Experts of a small language model.
Experts: 32 experts in each of 17 layers, 256 GeGLU neurons an expert, 1 pick a token, a softmax router.
Training: a variant of SOAP for the experts, 530M tokens, 4043 steps.
Below are experts of layer 11 (counted from 0) of a mixture-of-experts language model. Rows are named router (the router's row for the expert), gate (a neuron's input weights, with its number), up (a neuron's input weights, with its number) and show model dimensions 0-191. Each number is 128 + 32 x the weight over its row's rms, rounded and kept within 0 to 255. Numbers have three digits each.
After each expert's rows: "mostly gets" lists some tokens that are sent to it at least half of the time. This comes from a sample of Wikipedia text that the model never trained on.

# expert 3
router:113157145099140140110123121117079185115134082093148104143174148135113085154157121191119175104075076146144139165120157136148118194106149134133104149130151114117133127126155164125122089139148143145159075175066150177173144100094129139113114136083135115117105154087103134121147115082178104144057171160136148069114103114087190164154103167098091135132124140162108121075155127077165139093137209189054136138136151103136162156106115140097126068108157173122110139087159142190147092066122126074111077139075157094145181172117090072121107084100099129116135114117163187077170151185150188085
gate0:142138134075156088129102176158122151130134088122129081114153114149190115100105124049173170102059095131082142158131158143115111134161141132107139068115121151158101175125161148182083128218136130118102178077121202114124111072049134148209151127152092109139121145174101121148172124113127107147131054124171139176156133123166110123145068138122074133126146125092083121145088171094114131160139149099097181115108166093133114185141176177094122105096105144155129147070142147105119159146117057107113142111162151158099118172171168171121126105132119102121110141148091183170171097123080149197
up0:155107118153093118121157077144124109102139138079098159187142113116072130106136102160098090145157155105167111092124082152114147146107123117190105175119099116124128064113095117069123156054133158128105089162116071105182117151194130072093114140092161154147123070091141148118052122113122135092131187145137158076102126126142188119126174098128182123110112102163178121102136140130090073138151192162157050164114094174112146049127100061179103110179143112120167106177109133133153145111146199159144121113087123141160136087062091092161146137134138121123122151132154111100103169120189118073
gate1:130212102130112137086124106179127097108109119047149148120095161124153124112154145168148098084070116142114144147094159157123115134132133132156117046149132117107137159084145106108103096148068172103139091127157088114163109149168133074131164119165116121102141128066071128144080103126203109123138097054197127153093135087083162148134190148128084065128142115097093152144143165115106174128057159154163125089121101131092100118232180123116126138136177148157136121117192141086121084165055137172121103126127128073118122140111120127098123094123106122135105103102093202122132082164138144183
up1:160151089130117105178133055151144114093066101089120136147186138124157173063127114132136144180221090069177211174055151083157136141109127144120167101159137196107120095093117137141122066148146120123123132151091119170154140122132131126098113115153132124141149094118145172082086117078133119140131169098152093184146143145130139123117126114162123110129076187124071112131089075077133136111069124107146176094116066169093128097114148157113099126161154128139078138161084133136148166112167096112083094072070105120105122171183153131120125077125134187132083148096134157080130147146132151050
mostly gets: "include ", "featuring ", "including ", "alongside ", "create ", "with "

# expert 9
router:114163098129166145098129132154199108107112163072125085118093089144165136138128182086128170161171070163094166109111099104108163111155113129079126122143158185133168123071112142107140156104184119156099046133063098097162156119131138075159056116167085140141121069108109125124115164143147129095087150069137122169155172122093112099127121112141167162138152136099129068142141097104150157175117102140178144134141166138079087135111141205074144077122145111160144121164100162173117128178112162134177080157118118134105078190142112068072134114161121100146076122154130110161080098106165064183
gate0:052138202142123104159137135075120130171144170092134131144164108090158143158105159101146113142111128119144099132136080096100132139088114114138142088146110071181235150110104088105131107131211122130092083110115134117136090059148146133192128124120107137142179091116110064141111154115101108034136095151172182154149106130130083102164147150088131136159106078142118061128125140123115142177111186056129141152109138126106155138085112146104136131143128131153114145161137176104107112146115051089121147089136092154160142123158111089150165140152170071128160196052067146166120067152117129110
up0:189128095119140169129112117126102134106188119150140075086101118128094096098140126059078136180141109108100147149147183142170108118176189140136179187157087154122112122133125166120161141157135056110118125123093167105118113165114082108052086149227081087108134095140130162166160140146135061193163099133089128101138139124055073112120080152113073095124125112142121107180163175133148156107116168140148119108121174111107131137192136081129154182089156083095114187125141151098072113177156171122114192116127155093148174114115129091113154136127149103146119124117108157121135060143144149067
gate1:104128178158145143078136148168155092154134133117129117113144122067107145145049126163106119167101142194102163122115122146094142144206140153093113059121107125160133074131120103095150120159114102116126152180116107131147145144161211129157173116137067092152124108141102128095149101110117159125158114098136150131103174139147132126155138134074123117113040160116081135079200109094158098109091144097188186129170172117136164091169084091140217154154145170137141128181090131165093189116175114146109140138132100148093056110067117074090093119134117106147180101100095118127158126045114096117
up1:138137120126141154160117108091088112109132135065112160087137119178170138115178093137151130064114112130129102134111128074147105041051154082126130178174174105066099143120132142163133128075152130113098091110128151108154094140092085173152073110099171102106102196136165135152107137119141080120126086137143136130147100135092108100133118097126144154081226076177115142163092117126110170167129056137066054135088102135112096178083213117143104131095164121117114126115131099079132087151139176114155085153143175089214161131127118139145145155131151160083078093162121139125152100162099135116
mostly gets: "000", "500", "5", "8", "160", "6"

# expert 16
router:155162088119107110134077142146098133161139168177091147122148095085081131158121121193145092109114127111119125110121099159173097101083107135167109152129125117167098141063093134111104121122092141086146168115187181108125147101105168102149158179145105119102082180138176138093145126138166119101172057087128132200114159205154121142182141134133105133068157131175116175134106067171135119102155073200121125178105153131134123070107157219170173107161066103137172119152099099108111156109143099132107163103123110146136136083168132110118133153086155092105043112142153105155152122146137177052
gate0:109134072172099147084154194158139095077083114134103139141102074127128121162138110141138130042138143130108148124136136066103136122093038151111134116128108094161161146121211150086134134155115034133134153124121093192126145086045151103151174136149117107112140185068140116149095059093100077123135125120152144110122143080123117183142103209095138084128077127098153122129105129113105190152129075109117150157101091193090102126161166115150118131094143079108136168098080161151073116148179147110096120120109142094155114144106121116119145122169051153126144120090159115186166155118092131138
up0:166116055132101123148130146145144163147112087112104111192185059104097099151102138136174138142109114092106152109096137119151055145170094148134100114201172156152113118089164156101110096208176140119166125148134135139084116099093140163083118145143150143088208090156159167144094143154164126090135148168123154120140186152124074176128066129109119167093141099076125110100109113112089125098087132175166033129126113114097097115067124137073109126100118188077105122150150078150091101153158150094135134134158130139118164159105165113129191149098074135202079164137127093136104112088154163114
gate1:136165101072126156118096103148101141135144092162114156123154103080112164105184128210135133061091129095078118083163121132119171151131101128159103183137104163157124162156135068137147184099128126142152177103064135151120067128101098139136093147094102078101136138100140161085151189024095151122170138158168153124165189090142108137134156153063133142069172173179149126083114133113167142102145109128070187154102123100147183154119202205109136130097140116099099176118112132164172125126121187100166149111136107135112155112116193152133157182159124163142088133124140157153152129142130114088
up1:092076187099106073168098123131077093138136177153103189105144149122151132136134136236152154077142144094101132075085094124123149052134148172125113175098092157161123108186154169125132179116128139073150150089099115128149140134101088127113125133100089166122108158125094138100135167123163146165166145191115141142102147074107103193130147133068136111108158120079101087166153163186158107117113134098160114190113092126146176123100144109135108184100130117149103152083100128156128172188162157085161184096135129123103172127104183116138121155134119163199162075084171169119126099172173094117
mostly gets: "def", "p", "mess", "desc", "sp", "qualif"

# expert 23
router:156132152094123177093095134115161075143097092116176117130103087122178134140163077170162159133104128159159075095078159095145102118195177184139092127117151120105180065182155136109161081130167115154093127085150112136121118148127104106108169158130137121141131154083183114095066155111158099146125184113155108150085105131174169105057186084109162178123099116194175125096158167192061093088114141089152161122110155130142127137120080111148197136140095124125088169177106114105106193094152108141156117194147140093166110112118136117106203117173103117104147125140171103097153149087117159104
gate0:124120098132182095122197099178102142114150071062122117151108154165228132134122184147119173142131111125052142136065175143143166181192092091083163141117125130111125170110150123115214111134093120113086103149102133118139144145144102082073169155125146114165142128149161149142182138124125100111180144092130052126104113123136149144101177124104158177138086153160117137128113165146119102113170052182150068118133122150119151231113137144153116170094124143091151094121158131163139108125089104095181125098147126073147109088118106123132084179116116107162133149183109085099068108096118124103
up0:120088095112142100086180149195107113111126089062065096163126158166204109153158177158121219125054150142090120122093179137147168127099132085098132149109142109140145165129158112156208110120105141137099123129065148104123145106151087123084162159200155073164142116106113168165159107144140102079152150101115101114084119158127132183111147118104139144139066163133120138131107178127151064137139108179083077112132161106135172179121153152151127150148106108109190106126144124140164142128084121079168161124138123071142157045084164140129133202108146148172122149159096123115130127114195107142
gate1:093136096103157088167093121160156166109127104150115110133135110121096144082184150057196102117164137207125081129154120136148137191141097169086083122125083154167122125139134076139137184115127120145128144153127121175134105120112097136129059167120106153166094047099136137100155130154099176096141105055124101101122143107125152164172160137157099074109114151128124140092147153073145015165198123168090156104141122174120085145142116135101121097140130187099139149154182141145101113129165077093141235138123128158187182150149121154107111130139128130112104193184094134130153090108128127117
up1:131175155147120168065192113127131120163170111068138137107150100132159104126078149214030134080096099096112171151117161146105166103123086089132170142112123117143112101092112164141124089135135136146129078154100135070116129148139123131087146113107128129047156182168105187130078186078166105084101167186137127144175119183127099124120144096109171120134145073186106119149118097130098184162107160096136118155139152095164162172117157151123123091153131080090126141098072118103114140154141134128152090144087140125099086118109139093182109171091105145193175118065162151052095159124138154158
mostly gets: "would ", "could ", "may ", "will ", "To ", "must "

# expert 10
router:136130103068211161128090131175151102080097173159088147164127131136157161139172122125137115193158106152152132155116157136156093125069148147077154143114096095140102141105156125158106160063096099114142159146083128137141102073115146101114082149066086115064165119161153112106178166115193139070105158127076117115160177121147162081112148129157121133075163129140106087139152132174149089149150176114166154167132151158153117074159110081105140145147158085142115143143099146145139168200078074111170045096133065081174145091137116120186089175138134143112097081149133160155120104083094123162
gate0:172062096099128150127155097128122085184207119119078095102165182154103100134159123141091129200119135125107175156122148167126073160098109140106138141147094130163118124104107082130100114146071163097113129152137122132105144156113181123139139080186158138129104109095181099154149153125060165106131138180123124129130160101113140123130136154126101173117078089197145105144113085165189086161106122085119130141107191139101124094116064171090099117134149158131143116194133130145067147176193112151134056187146108174105117102139137074136123154187128042125163087176114121104197132083148157146
up0:090218132156109129137123159094113106107109175204157140160120129105154187127136113135111167132090139080181000136123118097113151139122128124069108091150107158083104104170090159105053207123146132146131125123163121202080105135150092157086120119145119068169131133127154135102116160077131091145100145153114155120105138130133093155146107103106172113139207120132114117096143177111130152115123151137086114122101104073127143136139162096117134139172121134173127153081040124113146159099097145099149181094149170147162129097087121175133183117107106108130093181105086171093148156179082174137
gate1:089132117153108123169099132175117054147160118168073153073120093136155122129160152143062144163156135137125191178091141116141135117174127165085189112144094132106147095133133099167102110101115116156110144139151093116061145114161128190115150112091124143158117155157109058161138094143089107118121113145124142136100112148148123096121101123082144093138156176192127157179135186082167136154085186155146156060211084122142100084129123142092114086092160155097133076154145117112146102128081112075183030113135163075124149140119159078162185129077088100155169133102161084125127103112162081144
up1:158125084081072143067153094078163160099117130152171157183129154161143075135113161150152161118111148158202039127131106118114128082090101138172078078074131077123097117148139092095185119137173126085156146129163140124186112126156149092117060164148172117152101074145106135083141143095187157156119117084093152112096121116126143125105135175165124130069168099077131076113122089129137147123191068101134146186060134164119096155093119183120108111164136110165128114160081123137119107119163161170163198190074111130136068107107128106136103096133178145151112113107109113119125156153157095112
mostly gets: "UTC", "•; ", "—; ", "+", "‍", "× "

# expert 11
router:107118085072157088185168170123155143128152110129102134155131181122092078097187136127106131133113144120171141066136138152133137129105143039133098148154156118116094176106115121128185125112107116146106128117158066158175126210069113136146118169145152155146129138140124133115103136104115095128122100155073095072135137078111133134138135127123069131084108148074119108125155121144165113131154118123093107150139123099159113079215153085127129128180159097117196092158118148203113084105167175145208117097092119121066072159142125192111169134123174152114107171090072097170083122145159161043
gate0:096035137086139200107143172123134109111146157141153143084112118223175116169095078134151155058125109103069186100147131137097077133129139062138060150128191100201120128192109126128125135119075106129124111137139103102106146148155075128156084105177129124108130157104191139104109153171101139134136132185091153057125117125162153135084129155122121117118076136141171033071124106074157092143153145149134128141121153151135112117165171150140091162153099137101082059144134149147135036155164093092123094126139138125146127138107142184121144115139110142117167146159131118153155145140113067124
up0:167119146053105097146153078187126109080121118099105089083077117136133132142105173103143200205117185129183124153120124131110133130132096126065140145176145087158160180078183111157098115122136097147091135118115182125115083133067121156148154117090131079146092077100134137142115112115142147134078151068121171079117090182131131121157143086138138155148108076144127070082108109198156108116116119173119178094094106167085107125182073162085128150085193171198111116143123113160097073163133110121143116105126142090123179090109145139159144111154196079110100128157134100163164104142128097099
gate1:109154108160135090101093065168138114105189120130119135109177135116127095085196067088101198187165141098123180074117113153130136079144058119126161165110168084148106109154103144126120141128096137055111097147142146169120159109194159129142102126071052182105202149109124131127117165145114115102148062157096117152139164170198060116102084109117111094153138099079116144104194091136119091160121116115124131110132154111115126140133154098155163120120093108179132097137114130165098147190113110157170150139104124103153168100108060103117134155120167201104189135134097118139078120120137194148
up1:143108100135155158145139166106147137144057096162122074129046139167107100175061160167123089131086108200107090139175126132165121119105235139126134100155107140095061078148157115147131146103115094178136164099109105112153090168114105117184142119173137091200079059161141123102101114109143149163080150132172138174125118078098152137122137121234200119128114108130132144169142143144118178142132097177163116081107129153083144113145122132088137092091163147081129157095137142098125164069125140101060131151125107110147144166118160126111124148102091127150117136139105103168139200170127093143
mostly gets: "alleg", "conflic", "wor", "rebel", "mur", "resour"

# expert 19
router:165135128143082155085084083121152156105072176102129142107125073156184166085120108121139131152173132146139062147082127089139097118134145168179103120150065181153105113182138138056102120120073105124187169117101112133142096131165150115113146151117107146075129172127094062095181116113165135173111111157205117169140117139139143104082153120167152147151196104131115133095113094173132134121113111082118121116081161109164062123146118200123130157148147110126097147159106103123129159072098163063081130154148156182154124108150076118088190079071123138119189100102155115099137149068106190119
gate0:117124084112088143170114184105110146179150106153135150081130164170068126103108153073073108124112172100102128147187097164132174080123124136087119093105102129214077124121139130098052168154095062109130142100137141146139164082106108069088140116102163100149127176113099085173107115153166131132109084135080163075132119170114204127125146161172115147137170153117127114170151097123094137161162140135081066164170164180152154168119080140151188080122112170124131120082136133094192190154135137122105167118128038124128099102086138161137162147117116107146145121125092120141116157096053123110
up0:091141166187149191168164045095154109150128142115041150131123094154167112162135133181139119153107106178177111159094140189131066134145090081149096127159150081118206133090135145128102075186156138188105120137131130160119137115153115148126098172117077071155098048146072134126164158206108144108108098067121090092178144118047115116082138097140102175169142111124114104099134122134081114127182123092150107096125088148134136136095151104127142110109151117141107117163166144162066100114138114158143133181136127112143157148103206084155136164114155155122116139140056109101128117167117146126
gate1:124133127132141129124157151159136169163062131128139108131164146142126112112120156138121125076120087096154124091172152070113185182078092138160118140153053142099069166144144183116150086158098088119160151092128126136129217113133110119117117116101066175121105075153145151199145145151159150128135139165093115092115214123097106086114128116114122092201174177102118149096156123083137123096072066164214124113108136137121104183103126157096121101148095060149091137136150153121121106158116094162180154123149166040181115090123133154127169123144135165168091129155161127137115132077147084197
up1:184116130147105152149111126109111099077189126124122135150104113122095147159148082123144172139109153178202163147135119141115092099141142129100168140066160108118154113068113060137166132104121138161082089115084137077083028132110121136134132156173169111113155133124161118057101124089088099134143104157161136187145052117180108149151173155125136165119101122106118147152109102159116160181194177093064141154159179116124149079133112093120132125093175178072179146113113106146162185127168157102108088097113083207048112136138118066124092160152123110099144146114129114130122133177112146088
mostly gets: "%; ", "{", "(\\", "', ", "Pld ", "* "

# expert 1
router:116051085149138055098134140144087133121100123149127095181089096116084059111099131125157138149113118119076133112138121145080181188080084159142133145030168144092177120163092158134120155178073126149091079144105103119149145075144138103158149147124177127192133102086164135129131122157155102085155106143123100175146136159062152141166072133097090128131167154072094143155127144129158098082106111105130171091112148112128147126163127176133114084145134140147157129183176123143064095147135161110171060155109084109109119179113127168118123119123151076125135212126119135144197184124166089162
gate0:077128116125080151147127107161158111121100109118118089110159084146123144128177153103126066123143141172093120152102094122152152172106150131111101132071110147138104128077203188099124115106121166100172141197067126168081153103123158162099147140182137139174112126104150151105073089138141162155172144109149157189123179101183154108090102082166131193153126119134134165144062155148095145118106091108118101104190143099124147118144148128153119088131063130176115136236100146128153094098110097118087136109165087177198125113134093108123152163079122102144188139053132101107098126074099179091
up0:148115123184096193120124168173083142159129148142167121091149121036102178139075102144064163174151110105114105072132113121097101087174175061095197074178188111134121142139081107185118106118166104152114081116154086122103144173115081158131110144116137138094137134177182129141169147135066100152138126148129092127164064110155128154143117140075110155102165175092113106128108096137138111122110091145133146117093104183125107158150134107067105114120210107137185160095161111123112084109135123139119109159122206074146124111110174172094120114203115119158093149169128134120145072158108156130
gate1:106158116117148145183182185160112178134079134103115135111128139095030141111074172103126133120161108087092129104150107133080161137103209106109120137156110125177118159105153109205124097158139149192129062213150091105132115126124126113135104122114147140109150156153102126168140120124123093083160136131144122123121120140165131147078064186155142142097113185155096103115058137158190123140134127107131156157084177078159130143162114134115134146160133111193104151160159176102067089145080107172117131085164072096185119122088148174140168142168173182094148116112173075110145074138094116097
up1:154181092134108129117099154121126133121156096123108111104111088099165126085115138177162172127156142132146131157163110119140144085074167113120131122113161111161143132108130122125128107048135173112118129122160102079106098119178152133156107137182149145099073179146181121155087087095082139123135167092184065190163190138153165132119151085153114115118138120130096119136136191097061136153093167121056132106085111137108112121122205116090091147099136177119192078044130134156117123068088125159115167149152061051086075181167091112132103106119095166154160148137112115136168084185126076139
mostly gets: "However", "election", "season", "University", "game", "club"

# expert 28
router:130120127084130115100130067165140086184148173126088170129129145174142193089127097125146148123133096186092111074077104161174122105178132107143090098144103083142079094197115125164110102136112120087108155181077134094102083095162145119163136139134075170132191133093105152131105165148144114119176162107163064148048086130166118089072160108136178148127143088149166106172076157166086152131152110173121128184143167147153123133124100131076188119116101109161075155168137131072089145113090117166131084169132163075174145144128097149096141140145118128122191122182192136175133137102150133146
gate0:083120123101132142127118134130212130061130133130113113079141128183166095088035130122133091167072133121148134115120082156136097097181115171151140074144147070101162128178096138136084174107099181105128120128105075091086158146135108112145150108084098128092172169129151142139181151136179166185143070152117118123099159064121141146142196093148109059115095143120143111122132140136177092136178124189132091087155097166110117099122120168155097129096100129170160128151151165196128103148123102097129142139117102143156123089072117112117102152119145169232155153099117133172089162115071076096
up0:079116138098125079170112172165190114093116073071132172136146138201166114138085142101117089122134131193134108117134114143144160128135166181135118080142112058126071152085138106154094140120133122149201120094177039191102191109111114095071129117071102104115125162167133131159186159152154196151171096127116125134111137085143138173130179110144151106108099159084120143131173122171186072133169136135122141116113059139134126098107083095169135174151156158164153102104089135118121117093100132112134150102063150119152123102044126103079123134127178099148164148076137164146101134159093125137
gate1:099075143089168164133060138189105127106124150124137132108186117134109119137139073109164093058114088151111145088117156134112189130128183075125140134169160113114080141150070189118143128175215143124152115167112101166131106127105113119120108118162162134175220132137133182138179167133137145138129115171093110103110078145039114086138096124125100157129142096206142129124128162098096144140135094110134153118124139139115172154168138061117107162132138119124092081160097143131117119074142116076105135091154071156121101111150155141139158122181086077185069050133108082148158122048130124118
up1:115084137094155139161121148160165160048077116141112149066141129152083140166166057115155168133112149088174142131104152182145089091106137135133055118141117133141159127136125149107119161219158174107129107134182102145108068155111141128116056070156117120206138125122142114113122147130157178084105129127119141138063114114104116157167119124158107180128122127200109158157162147134174150028146103082118123110115145137125179167140100061083130143163100075175116141145099137081103161087116114113104106125103044175161093129149156120114075142157160109113163079130130127182098125085103130147
mostly gets: "–", "#", "Season ", "Episode ", "Dec ", ","

# expert 30
router:073117060143134115167086192137109115111124094133107156123149109104152117129157103100114109204161096122107135151165162136099110098164159150127175121079143130116119140075086117139097156099070131147150069114161100083201147127143161096075136105087181072105157034070094109114169125167096132157175093169173177124153210121079190112163138152067129122139135106106142146145164129121172119100142080186137148166115074158125144107137131137145103141169104109132149133196155093124116120155065152125139136117089099120113107088103167143137158134142101101130066190161085137155185182129110130112
gate0:119147140138128127158112106128139153196134115119106141111087151064196143152111141138127123186156118163092074084136060107095092109055121105112133164116141105135142130074085098118116036100111146110113136064085079112189087109076138225133116116097169107150141100089113112101121155099183126069138092099164122143101084093133091167130119165074120105096177108157103148157131162152122117165110085119133121186097115125101098155173141108161152066129170195094158126148080140128136125102110138111102171129170134090148139168089118183128156101089101168124121147193136132045137151081105126104
up0:105107168106177128147135123153166149065155130155164129088127098067137148160128158205121084046122103096116190151151145125121135161129133156151088140087126120133142124123106084110225138150094125107118096125132136129124158107185124122159120127105120223086148104096186130144128145137091065154132152021146120129119201162151149131102113116195116138131100087117164163139138117168048133082187161093143164123117107095138141126075147090153122118159092153107094105119190138142099146087146107110104102173178136115076140141134140133140136139117130065128131165157173132171162095168084164195
gate1:150192173130120174132166153112165146152151091105094120125151137130103145151132120118098141181127126127107105106163122176127115146108131096068176160180123159197112157098148138113091112147151137123172144135174116165199226076127136110185160123157094112147210095135144075101113117143131101157128111112139102135114130053156092128133125093122180113141110225201104140112152142168163109117167172166157110115122103124119086127129139141155131099074112204166151057155105125103150127131121078107172142143170124178135104114146122170062079084153095137078133157091103125111078150086164104071
up1:109166094139125127129075085130111141130074121134121154089151143117153178139146121156149105119134143117194125128125147114115123136170168146133084155071086077177166103070096119190126135097128189057150070143169106100138108121115134144085105090139127129122064133165172183129153102107091191145116178100090191066138105137136181115081170139112102133172097127147087150141210112122059096109133043076103153124141132119144125077100080129111109096155148117099075154114171106114136152172135174084134122132124172153140162124117169077144193142131162155114082071110089148143171125193158108143
mostly gets: "Label", "Genre", "ESPN", "Starring", "Born", "Swi"

# expert 6
router:084102150183168092115123080127036101129152093129111112093098140139107102091119122105098165143132154099143151152182127110122171147135092099128089159174138151085139165140074120116136149177134137114153068193138177126154141185128102123092129117107128127162162141106168168162147108154202057108119092171142122136132154175150152210145080094159174097046091122140148159102121094180191096094077071177138165070156137114112101147123149103122116146067143178105145053155149131147134157159124144103165149118175144104122078117148110175130082064173116132139095139125094138146090151103087128134
gate0:135113108160120127139091117122143151161114071089137096106192129094114050126171204138110093150156131143128131113113109169170102127175191170093179068158169139125145122150111156123133162100150094107095120127082073111177092103087101115088179177151100133152132100138113106161110100110138071127163166092106132118188150136119068203164165097131120095133135098136180080093135156087129071111146124103124124072153146089112168078100161146109149107100168126167121155124153079121095141112178121117135150151181085098129164130191157191178054193108085098119140095161150091112087104105143086138
up0:087151156140158159163090146096168166139133137117096089145173119072105117164113196166115149108126126092100199106058108175120179111136113135135126122127151128155102202154118159118110112158184120126111127092112138072095120136069161171105144155087104064155099152149162150149092129096159079148191115135062109146193141134155075194127157113118100164118096177108101159112120140123187103167068152105117148112186126049116071101110123109105143108014162101184109127141161099137079139092174136069137093165159128149129114134134165129153133155129113158120150122175092118124111103124170121115
gate1:117110088163187119066104091163101127091155147150081159118159143102138184130171122074130175184101179159139140137126113140155154090175145138143172120153140098122164138106111141116092145139163126122163101085217104077135158145065114111160145124150110166135134093088139128113092082098109122101118139146119180138119046174166130152097099168088084124190113146141167106155060137099148129148193167153081171106181145152099118120171106126181127135108153104141049075146183093149132123162128095153148121130136159125112148139111126146118080151143110175189097159179165099183056063119146161104
up1:118165120063077157139142146156141129091115105188153161107135130129059097073092110101125105160190134151106094090082111116070125131098157215154134103073125126054111063172121104122121157104141105138121118158120147182143178098164205072123106152131119117101113166086076101096127185145118137147164092152185142101101176093116124101166135119132161124182140147137077104106148125148115066159033125102123103090112179112201161128162141102109165081133158120088092117105152085131102154147134155144106136142061070131143097158099190096163158089140133100118123144149137141109156154151113144155
mostly gets: "ș", "ć", "ki", "ç", "č", "án"

# expert 20
router:145136047120138059114152149112169130116161115165128109119168128110089145120169140142147159157197189107133142105169129143109138072138156153162141075098147142175126124090070116221141174124126080159149158122162088101087165084125101114106092084083142133120141130186145143113138116155172131136117174088137154121102109120181080186113136105106097126063092158093147142120127099101207070111097100135135095105161086132102130177146145113108131161096145122121158090086076092139123090091155138167162160089168092142111092105140156086194158122068193100187142118162080129110098161163147181097
gate0:105148155142139061142132166091065204155109148111137128109111175115151184104113150130143101153097094164177141148097135119113172094184099120164188068129155105117121121138127129092118181167141141162105127071156103204124122103156122147117126091148088155120104116132139135069079086137022128096108124110131112113123064143110086158084109180164131164157099045110115181121174143139141104111106131093099148133129111147129103152107100149188114165128087135149131160092113109123107123150168138159115095105106113124152237131154103148074142142081192151119153130136066184199085126120087144139
up0:132175145080156111081158113064125085148127121134142135200130132124188129096076113144167049111141136148136093160188166149161166106176130118137108144084140119148146177147109120032094153114187077174107168136150131179098165166157144137189121118162128102128146156150190133151095165153088153133155166140079129140139057101127054117089139170105157144147093100109097151179160138132117156177109124091155153092122070113097179116106114142172111140109170168135177162097104107129120130078156161115140108123133125114094152068138167120134123087049141126084170147104150126126083112199132104170
gate1:173223182098137149158184105076146113127166179035120116116123164118107118176060130149145130158100131128121191132104124146158154087088121131063109071113099131146119110094175140148077128119142168127115116120114109148095121136096117135132135148127149137139091040110132080089197120103161125085133155086115121115172083095104144208117125133116100112105068122164196101160184145138154144121111134145112149097133123097092150083061117101092156048111108106070184115147114108124141120105155188109120140175094128123062165079189163136111136078101135130087154147139128128150122113105100115166
up1:118089185166090144074110145156140107119106165135120100155129100110163092092069145090122125131223156149124063150177125125105093171151133104111125161161132107126139118135146153105136125114099085082140142151101147118151149135122151068157130122132131118100122178129134132172034162131120132157107168195131187139136230140097155094156117138136084164133117135119070139131124106119131180195112136102122111166163178155152080160189110120129111191164159170169114125172052093126146159113105165102118143110181120179102034117098142151093159103153111142159095102106148102118189150085130096071
mostly gets: "Gri", "Clar", "Murr", "ebec", "Dav", "ür"

# expert 29
router:130194127137118135127144113182138149127117130057105116175088160154130074159140131170101150149159141137113134139155085108106128126132089143102123102108071181159138153176126096110133108070122146106111070138098073142102191086115133170128164160106155130122127141146142181122097073086122146077143189072089094084150182177093109149169100169157042123147140143129093157136110070150160085131187145086061104130148146154115096137138138152069159148175142158109133163066046061134163161138111162117100174161132092089147172157109091121206093134170123090128111135133120138097165152102144090142
gate0:043138101118155095119090171144161144134107161069136148092147122109066168155153112091132159138175100096066149126143151151163122116146121120172175184094093153066160138122093027117113032095108113124135161145128159060163162162083121134079148095106111071122152102140088071086098131138194142157078139139135131112114173117204090104176088124126136086156100150098127106138120154129063202152120112089141113133098112122157166113128139149103122065130100162140096159118064138102136082154127143147137129140110152140171155089144122167125125186091136099145088138125157150077151120126100139182
up0:123083117112105092158151122122149132157147078100121169134080073165153125088157109127101099162141080131079140122212179110156111128139117154126116156141091148129141095129112100111135127150091090139070138158154140142185102076101170133152172163125078149139124123075156134173086081155140113079144090059171074166104156113125099175142136156106080155075137141111070142084083149084143098085118097120157152163120158166116118181123114100138146216154101204134108131108168152135159106156192134160100173119154054097162156143159186153159123141122134127068168100114085119138065079144160104080
gate1:159151051133162112105133128102107109121141137117119159163109150136192127141158127124130166120154144081080143132190127132122094158122135116108147107132147079132110101084170110124083063074093235091137147116128086136147138108106127105095161115117145148079101087114189100146132112150108158164052135093102040065136105145152100147143184140210140118185168134103122138193153097151097113101111118190155136107123076117081134172149170133175163154140101144123121128164161071078128139118092092127110080068103117121117085142050086135136119104085102142141094080185121120130133167105081094142
up1:103164081160177114087153096102127154115215126056131080150134098113176132051144081107164079091116141111046168146103145164093130127110092136135148114115091125115108108128196138099106099158110159139097129117078126113148163179123211160122121129159173183121091185134089156073146126114101115135081164112164168117126099093117133141196110102124070080106129085157145103134143092098166158168200100200134148095103113168097100156120188133152151104118161097109082154143170140084108117161133121146155156148126092119139101123110100136126159082159145083125150103198111107090141161106177125171
mostly gets: "which ", "because ", "where ", "There ", "how ", "though "

# expert 5
router:085127154116106107147197141125152120165153136138198142160079155121103159160113156118160129084125143161155078126107074170098147129143055143103078157135167122164145125120127179136122128138146152139143121149185123156085112158110178164111082125163138159114125149136154114121111165122078128098132153100038115169197072114069101147139098126072089148127104169126106126131163120108079116122202150168102104119140136105154122118162147134225115092135144079078127101115131120214148101094189104144084108115107168111152176118109114180090113129094184132114154099136082109070066101171104096057
gate0:102146106150080149079139141129167100131154102114083126118151165121089122153143139112128175121134133157096096104184097139169201144134085122142088122082157094142107141097122124116112112139123142145159136144143126106120140182127147124186150106144073120140117127105126170096143115164103148116178138158121146099139168077124109083207110128157090125138092099056071131117101123163050110047105089103148073086158137107156201101183149164120144128136126142127154104161102113099083085146169087126132113186113126143141151000137127136160162135188125072159170165111156157088125157147230130083
up0:114100120149059162093172125154110107072151130116137189098139144168162097206146164134065121111125138067093148090161142174136071056158170110101141134156129092095092121096186164164098149103089140114116126108163134109104095120158116112176158101158117130199112140133170106094148141118123137205201130084165077118137135167155129133157146051143132149137159189141126104153174166077182116184136133129119148193109145166131076067117174158152072111107133137116115138091165084135147189126108097141112113163156198150131091139153127107062089163152129140111126111112142130104142164113103149167
gate1:174097164096166165147147112141122103167096150155173074086129077155124110103122103154196123092182138135149093091083029148112131104147156165149092102146121137069135035112161103167128148105051073072153115132151146116135139154119153149169125134103104152123139067124154135138132098178166105117158118134153112103093090172105130122103101116148176093124142107112111115098092121111181091146097142140199107126046102118146130123135122111129132189147106114108166136187127129121159121130120159131124144109145165145142147220190158100141126146135084155120164129178178202108103095106095133222
up1:192116175135105100159143133157161124151089143115164068122148118138137117086142084129172127074169088134183093032104098148144139120136145163120110106140112143108137099144168118106128127052030076090127153087119106125157172115135151068140147084129127133085124096158090137103155123144123154126200156106134081116128125111129116121157151128156135091074175135179120125092123142144147123127157108197199150101104061092139111115108127145148126170083146123106168164169078143132163107101156195068081100115124121117096142197163108087128153145171144153137126133195201128110192090118147105186
mostly gets: "public ", "military ", "local ", "national ", "private ", "legal "